Weights of a small mixture-of-experts language model, trained from scratch on English Wikipedia.
Size: 9 layers, 107M parameters.
Training: a variant of Adam for the experts, 506M tokens, 7723 steps.
Below are experts of layer 3 (counted from 0) of a mixture-of-experts language model. Rows are named router (the router's row for the expert), gate (a neuron's input weights, with its number), up (a neuron's input weights, with its number), down (a neuron's output weights, with its number) and show model dimensions 32-63. Each number is 128 + 32 x the weight over its row's rms, rounded and kept within 0 to 255. Numbers have three digits each.
Before each expert's rows: a language model's description of what the expert responds to; "mostly gets" lists some tokens that are sent to it at least half of the time. This comes from a sample of Wikipedia text that the model never trained on.

# expert 23
What it handles: Column headers and leading letters or spaces in election and sports tables, such as Total, Score, Votes, %, Candidate, Pld.
mostly gets: "|---|---|---|---", " ±%", " %", " Votes", " Pts", " Yes"
router:156177093131103148095085153073133128154109182137071152196097103170094124078148105112094123174180
gate0:150167128107124151131075100126086146150087148123149119176087103096115130143097144095117134124141
up0:116178151100138136108103170152093165158171153125123095114127113127127088144075155149076146191078
down0:136129113114102111113153071155116198074142074152129133084180152118137051147118096139114096170132
gate1:105120181069136148125146158189086107150087125121130167137097099118109177125134138210187126136140
up1:074159105157101180142141126153055131100122108125126123103133112197035123107131174148095121146122
down1:102131141129081110089133126163159114148139102083146150146133164145121085161156130109089119170086
gate2:120134128126060112153127147113096138212117130089141133117124112094202115187088145102132069158108
up2:178072176124135123104177150120168177043113102122138144094166161144112120074134160200177158069112
down2:119131154097124143156152128130090112150043178104142141150115127128129150112102180140131127092083
gate3:177172116107167166131130138164125174138171133179118123117125133101081111117118166163133156097084
up3:114120077146151086103117155159139173089081120062105136173159113178122143098100136107128167139141
down3:145117123037085128121094132123130059187162137243171076153136129128111126106126131115092138139099
gate4:094176182136096177103163084136100112115091172071101096131106107161131170123140173117106102111154
up4:088161190148193125144048127138072119113146132104154156069096156119137156128157152155144079115152
down4:129111171101184138151062109189076146079172102111193090107123161109111147099108066119121106124082
gate5:153114131038161100091136114154127165109150163116119161114105070100081099102137093135162172147126
up5:130133166163131133145114104130152130128139155129141125167156144118107140170131161136057118116095
down5:111152132138118131133115140110090158117039137073111210146179102154078084136121143109119125147131
gate6:088160138124126095144070172093118125115113116150178158089155191172169175160149090087116069118133
up6:090155135152086110137084135099155088141144147111186117102159154152171153173170137114093081165134
down6:113168181126159150172080175093111116202145163158156147101166155128142136149167130153079121102075
gate7:106152171151133168167093172109125117124135098108110097149099118136145190107153122132114194193165
up7:145116103152071113147165115144147080159139130153138079116145106124121119118082156093165104117129
down7:064084132117103085150189094101168138168135081137153057110145139128163174111164121105179190086077
gate8:068037108101165150134156160119131129118175104142123180146144076186123116091115120162104147097140
up8:188204137154118091163135051145109136133095121135137065126137195079142124196137171100135120119116
down8:095120140072156109135111051140140131110150120133179103118145177119121110087142104133155105138073
gate9:169134101123154137170127161101103153147106063161200076126159064135173114137161081110121117136167
up9:201163151124129080102134102131098090191145087183140190099107146112172121177153091129093069139135
down9:111167088158139089157110144062156159120120196217138118075103134119139153114109136116111179196119
gate10:119112154122067050191108145145092142088186161111121144057097114099103141093197100126083106069110
up10:079144108125126105059081156094099169129166160129104128095069091189105111107121086099115138106142
down10:154121120116129149128090102149089103113067085114123117132106195113110098079132126150083093113154
gate11:182135122114102115171096110111106170137155122112072135151132150069110134102110061098119085103125
up11:198187111144112137137057127117095181137078183104065122151106139092095080123080061114119069063121
down11:140118095158103171126131066178141153121136060152137191119149159167160102107143128139164117188135
gate12:194114151157139089149131125107107104140142174186131068113090108043225135163163144153118093093132
up12:120048130149201116192104074163095120154119145158144165123096104021082190144146174128072169058167
down12:100095056109118119106121119146114144160141118150133160118115174128140122103122094103103172144159
gate13:112100123175155116166160153121084121173134096095145150125140203063113137115128163169175064058085
up13:168142138096089111099105187167100095165096112122128113158107202143094084122137193138186093084167
down13:105164124106083134178112208088153178110104158126150142069158116161068126167142083093069144119139
gate14:080132148098106138085172139150116140117166118187087139155109087147144070078148164109160118163084
up14:114110146177116088116123182124152128084139125196079132156157081126163096106144166133072151158151
down14:170137085139142169073104192107119154117164148175102136146099120155165192157083170117150151143127
gate15:135132076135146111144134139153108110121141076124160098119108132126163144146082057134100135086126
up15:079100099123157155163123124173072197083113093121116140089175123204105102049155168085117136134146
down15:107143096066155151094077135106156132137146071161129123133167121153125106111123096146150108182063
gate16:148099141114154122151135136089066154157130111202129154172112087151149117126126138106070147153172
up16:140152068152105090162145107131190133142088138116157081110161134099103149086122094153136153113124
down16:130077071127119133118113070133107148150098122149123117171152196080062132103148115147115097102064
gate17:122093093108129099120096119117146151180112133149109129186142129136137098109111076089086117132145
up17:091126113116136099099099130135139149172086155195122118141112096159114120139126089077115125151181
down17:107166092144132070124148077083124100128123154147145173147169165152184067111098100093111135176178
gate18:111158142116152117045080125159128139137100177143156160127134110170103151135124136105146123071142
up18:137105146107131152070151091133103094134157157132143111151136099111162127093078099131117108133081
down18:079073112138161097113131159103150084112134110123106127152114123164137131124065065138133122169029
gate19:117115133126140118105065117121175120162159129100136120143122108117133083128148124123123075088115
up19:141138096103136103112131096074240132159160121117144106179144129084188099129156103118129104094139
down19:091154107163134122091110102116104145192115108185165107094096126151131155200119163143099183152147
gate20:058133171146121094128170125160139135129182118122109157141153074057117117084175094153120116168100
up20:061099125070113177107093164128144103190108045167140152136074121140194123118063117164172100081119
down20:146110108172181159118162152150170054108124082176089139098121112121129139161123137133094130196059
gate21:116054144124150150136058166112148123153102146099123057135112126137122043113110111097139165106083
up21:092153094118126102143111072149119203117092085112132137185128114156146109132123127136145162151137
down21:091113180165121079115137123168106082121121095051159163149118118141101066149179131156157133137124
gate22:061161197173102151119159177136088143147092130130143131132128149163144175104128120092076065145138
up22:109141148124156161145132076177114173125179095130105138142122142103143106126143157088101172142131
down22:182159151165132071169106097133130129090144142093105073132141128120088117122123142086166153167143
gate23:087116112092118153149141140090138130145132118171125076073100103110169131150151112141134073112127
up23:186104140156186116148150128169114142146141109078135159183121137137088060165081109138092156126098
down23:149188157114147122091111126136137147155090152173150095154119120129141133153117175156098115205134
gate24:154141104134100130137127110117181121114177198127139134157169136045125123141120128141092064138130
up24:173150188169140136113114123226113127160080096147131140135093137126143106159120151138099155123122
down24:165159165125124124122107103138143126178180159109085104159110076074105154171118093151123109133030
gate25:077070134132139114109118141111126133071171090170102154111124101168189101060121111148189117115114
up25:158171115106113177155126112156129141154092151095161106115109150113053174149123137139109127126178
down25:142075145142150098132151109132156098119091105106163162144108171095076089122134102142116113121157
gate26:075130121144153120119111136137101150112183119197102143133069145147131125093101137084162086192143
up26:225171102139149152153111032142160119152105101126140124174135193115123125158169113121122151068131
down26:154114122119055047126152160129154047079157103109125093180140154113070120139133137117128089054160
gate27:123133101088081110176099189127206127127060142093094139171130154118126088099101108151126069142088
up27:142147096089089129146067174128173093088107189092105137213068119121148103116123095170107119171133
down27:132140120168145145146121108089140142108125096148179165139160176151207090100139123118145070183094
gate28:080132143109082147072128128128098166105121117133137179110122148155108062123059202167075147138048
up28:162155089162166115128072138124113126139085130154147130142144082097139145109131098127173140146055
down28:159138150075112107152130125108185111135097133103115068168134116136133175145114151115140093069128
gate29:091120173105174095084135177185149099147106123105114098192176116159125120106112210126116138195118
up29:166128134074089166096164173132167137106145173052095166124139070157149162153101064067115129106107
down29:161121109096109086121119132133064178164131127109096125150105122168121185157107074157135134126118
gate30:113121113131146133145124164107086149111148110130167085112138095111135193176152128098181134123131
up30:154152101099144097127143151084134129133122103113124035109122112161122104121131132114195102122134
down30:120137167045120101120133108154138147156095127126092068109116077137150179141129101151083129164161
gate31:134127117112190120114139175115081077204148139178122156160112175080120195080126160182102177152150
up31:096155125145168100145134116179077125106119185184132136126149122136117230134119146044077173138104
down31:089124066153140106112109104148133150109128091127105141178070135189173136101071093193136125084129
gate32:142136104132088155122168150170101108173160103111143144170171166135162114115115119197182141087160
up32:165130121080052071120119118094161143113187126136137120104115085089125093161104083105052116144076
down32:140132148129101173141124123125156155085147134107134159066088107052092172125115108126114104076143
gate33:135096130185169088187147144136091114159114088095194090131104159073122144127124035081155099083157
up33:179123145100153139170105126165104091124155125132176091132152096120159120151116021131163131124114
down33:166142148117101092153134150177058093128145144095136093159137123124119137102100133053136170136191
gate34:182096093120185120109077106114110096103126158107135182168121113126094102093077167118093089102099
up34:150133096153138137089073101089088092146126174114117230148133157132136118096077144137112136066099
down34:106120140129070128120125090106106144133128131124146150126150127112180094136041120139127151112129
gate35:116131147094127118132134164130099122086094159116124101131106118140125119144185143117150181142119
up35:175105147140140119099129124116114110134151141089080105122111157131138112165163143150154095144107
down35:132127121150183198150097076137143130123141136117100148113132110080135108120093176151093118124153
gate36:131103119094154176162141158130140144180124152137129164119118107089129113145099088136064120142125
up36:102099179118166150138155116154160161148157119174075126135119139150190079172152155151097059184163
down36:077090171076148126175147077146112142185112096135158141130086163116131092153134110124144131105159
gate37:130130167144110090099142147157136201081192126174184168122193147107109155120091135180129123089113
up37:109138183104141109103089145144138184117179134153147147092161109146125092106095104153125110125112
down37:092143121132120050087128146101105126106120150118115134147119122153162070057103115098142146135125
gate38:171087201162165147114163164165121113140146121121162068150170138150112169180102094136126148117048
up38:066104099102059106145104066111138174107102100111159167074117131100117135072125151139143106111149
down38:091123139095122101059098121088161102114111127115079151124114126066141114077210172160105120107186
gate39:112082153130116084160099150159080140114116077086106104105145117123116104095164149113079160096162
up39:128114103143137084126106172171068140117074113099118061147146102138083081113115096082122159090131
down39:077107122117055126087102105126122125174124096192074154067093095175177156133159093158112121092131
gate40:110122126088104113096145128108135110142085100099143140135112132150215105081089150131166149122117
up40:140145130072142168159123168117127144127043111098116088168145131173129118108136125073101078097154
down40:174199132148105117157200133117111103109168112135197127157115134128141143170139092152125097118155
gate41:072134159088150151132173205078107143136110089150151080134090108165121097133152144149140138176177
up41:156113133139184156116121156141155117102063104103129208150119154090112148128164109130157116121165
down41:099106135112116073111101091112164164107111127130079174151082073117138169151159141069116135117135
gate42:095052073101134175085114113106107221110135101128114106147116168098156137082136140155172122140119
up42:138159156155112094141108078160172136092152195127168157141157176121131183162203093151143101116163
down42:110131115123193145119095112121125106129154080146160138142159158150076148143184172151097105134120
gate43:139124179159192154121187124155170187171179142178135095107114105093133131102093149117113110128102
up43:108148044071115141134147102107114153045081142153109141075181156143163154149183101161145104094146
down43:115134119113094151215124221124206113180022118106166182155131089166152132166120100110120138050158
gate44:115125102111157126111110127155131109055192142185174143127088147124107175140130185082094165151110
up44:124154146143115133152139167088178155191106106073074124112106123142121044171103112098095097171069
down44:143118165114124192135163144123120095095161121053124151066194115114110141118148085102105121086112
gate45:138117131127150095148103117131161140160101131107134091138163074135168056143121097120059172130083
up45:087133182105092117109155114104204116131080115102090178114152105153167104161086121123162091106187
down45:119115102145154084076118169082148110144121116076112147124129160158147141147187132171122127204079
gate46:100141116083148110082117118094134132187117167138123124139091127168161066127130104084094132123102
up46:093113118133123137120137091156134086057134153115112130099121114152125152091112172158199140078149
down46:113125132025119115105090154140145137148119104092112097162116114117156179101158146097166150113095
gate47:116139136124136094123154159104109158169193140148103107113121140158114163109139157095136147104147
up47:117091111150101101154143112181148127120125099133175175136145145100135122178151125155097091144063
down47:083123170127185104082113090152131154119140160159130117125074120082121185107123188128105169112125
gate48:109141113079115132097114139150159121087138143097125108162178060070135142130180216139109094131134
up48:132166105118106116122097151154104128074085145100120126150137091120076147067141151145137113181140
down48:125127159127142085103155110150105143100153113138115060172111151136155128090105117101153171169147
gate49:147139130170162147103105124131110141151107133131119155172128146102187103139103148145133110085107
up49:153154123118147112084098087110164118190067114119072109155104165102199108099073179140135095081139
down49:128159088108125145058161079144128113153136156135118099151021140078175171066097139134131090092115
gate50:131097177185135123183144191182125153087089089108177127162130137167075198162149096153119167120156
up50:093119169110175123092132163127105115106111157181141119114120214167203122141115198105129113138158
down50:126083111123154140112064088153195090087143137118159105122112208147156152200111093169124089140137
gate51:141094147152149108104114152146088131150142113116121181137129113064147130139170149194147152124142
up51:140212115195136130071106146171097103124108131103082239163159123094075118136119119128104135125114
down51:050193128155161204151142136128135118092070141078114115129118170153192100103098142140110147105125
gate52:127143154113106161149174165113103145161144115116100179131118156100128150156125123108071132099106
up52:105057074117127145189141206105144068116125153123141171057149131125097102092184117161112096118143
down52:131118099145159081142145182140125107114166150088114171126157090111113111114102085150117121154041
gate53:117105104080132133103129124125148103153175111136115134158102158126175056057108174154163110153110
up53:121154132129095159154124107103104135092089212110110104130113161122142189165165160164094099071138
down53:146098154122145140109135158157130125106048115079082115127065095122110150121104174166095120167157
gate54:121135116133174128111112181089130171018147122131112099107135113157121084116152123137110139118103
up54:138116115139056132157123089135156103113140146120153165165181166116059144145127149142115097121074
down54:106102145161121123102157148160137186170104155112163187158151150161154092116137145108163151130138
gate55:145160178107109153088063111145109136159176187119174056147083115141147143150081162114093099017127
up55:123123131120082124120115122073202147187138170092121164110128059153084107144123197130065109096145
down55:122085085084110086071150116102156166088157083166127150089148147184165097106167129181133131169097
gate56:125089138158063163109138034123159186069133117113161153081173197095094125117161132151082143108090
up56:133129128156106140120107164117092148115153159138091099104166127101083138098146168093154148140098
down56:040161088124121120156166116081101106147148159137127149151064130144170109125130082143120134119167
gate57:105141176148119114123108112110150135137203137075119107091112136029121155120117131085128138151105
up57:149112154127092150168173108147158097100067064127160189135140168160065157157118104116128149099116
down57:105148152104132130184192177132195142110099141122152185204131107146134115158174126100132096095123
gate58:100083121138113057145125113162064078073099111136156085115129143175089183143178137145141130099129
up58:083062126186184148119139170121223148141099174125110124124158089150150131134090153122139168206146
down58:107182071138158107083113110113143162186099148141117129145127099158145152143164130193120146170041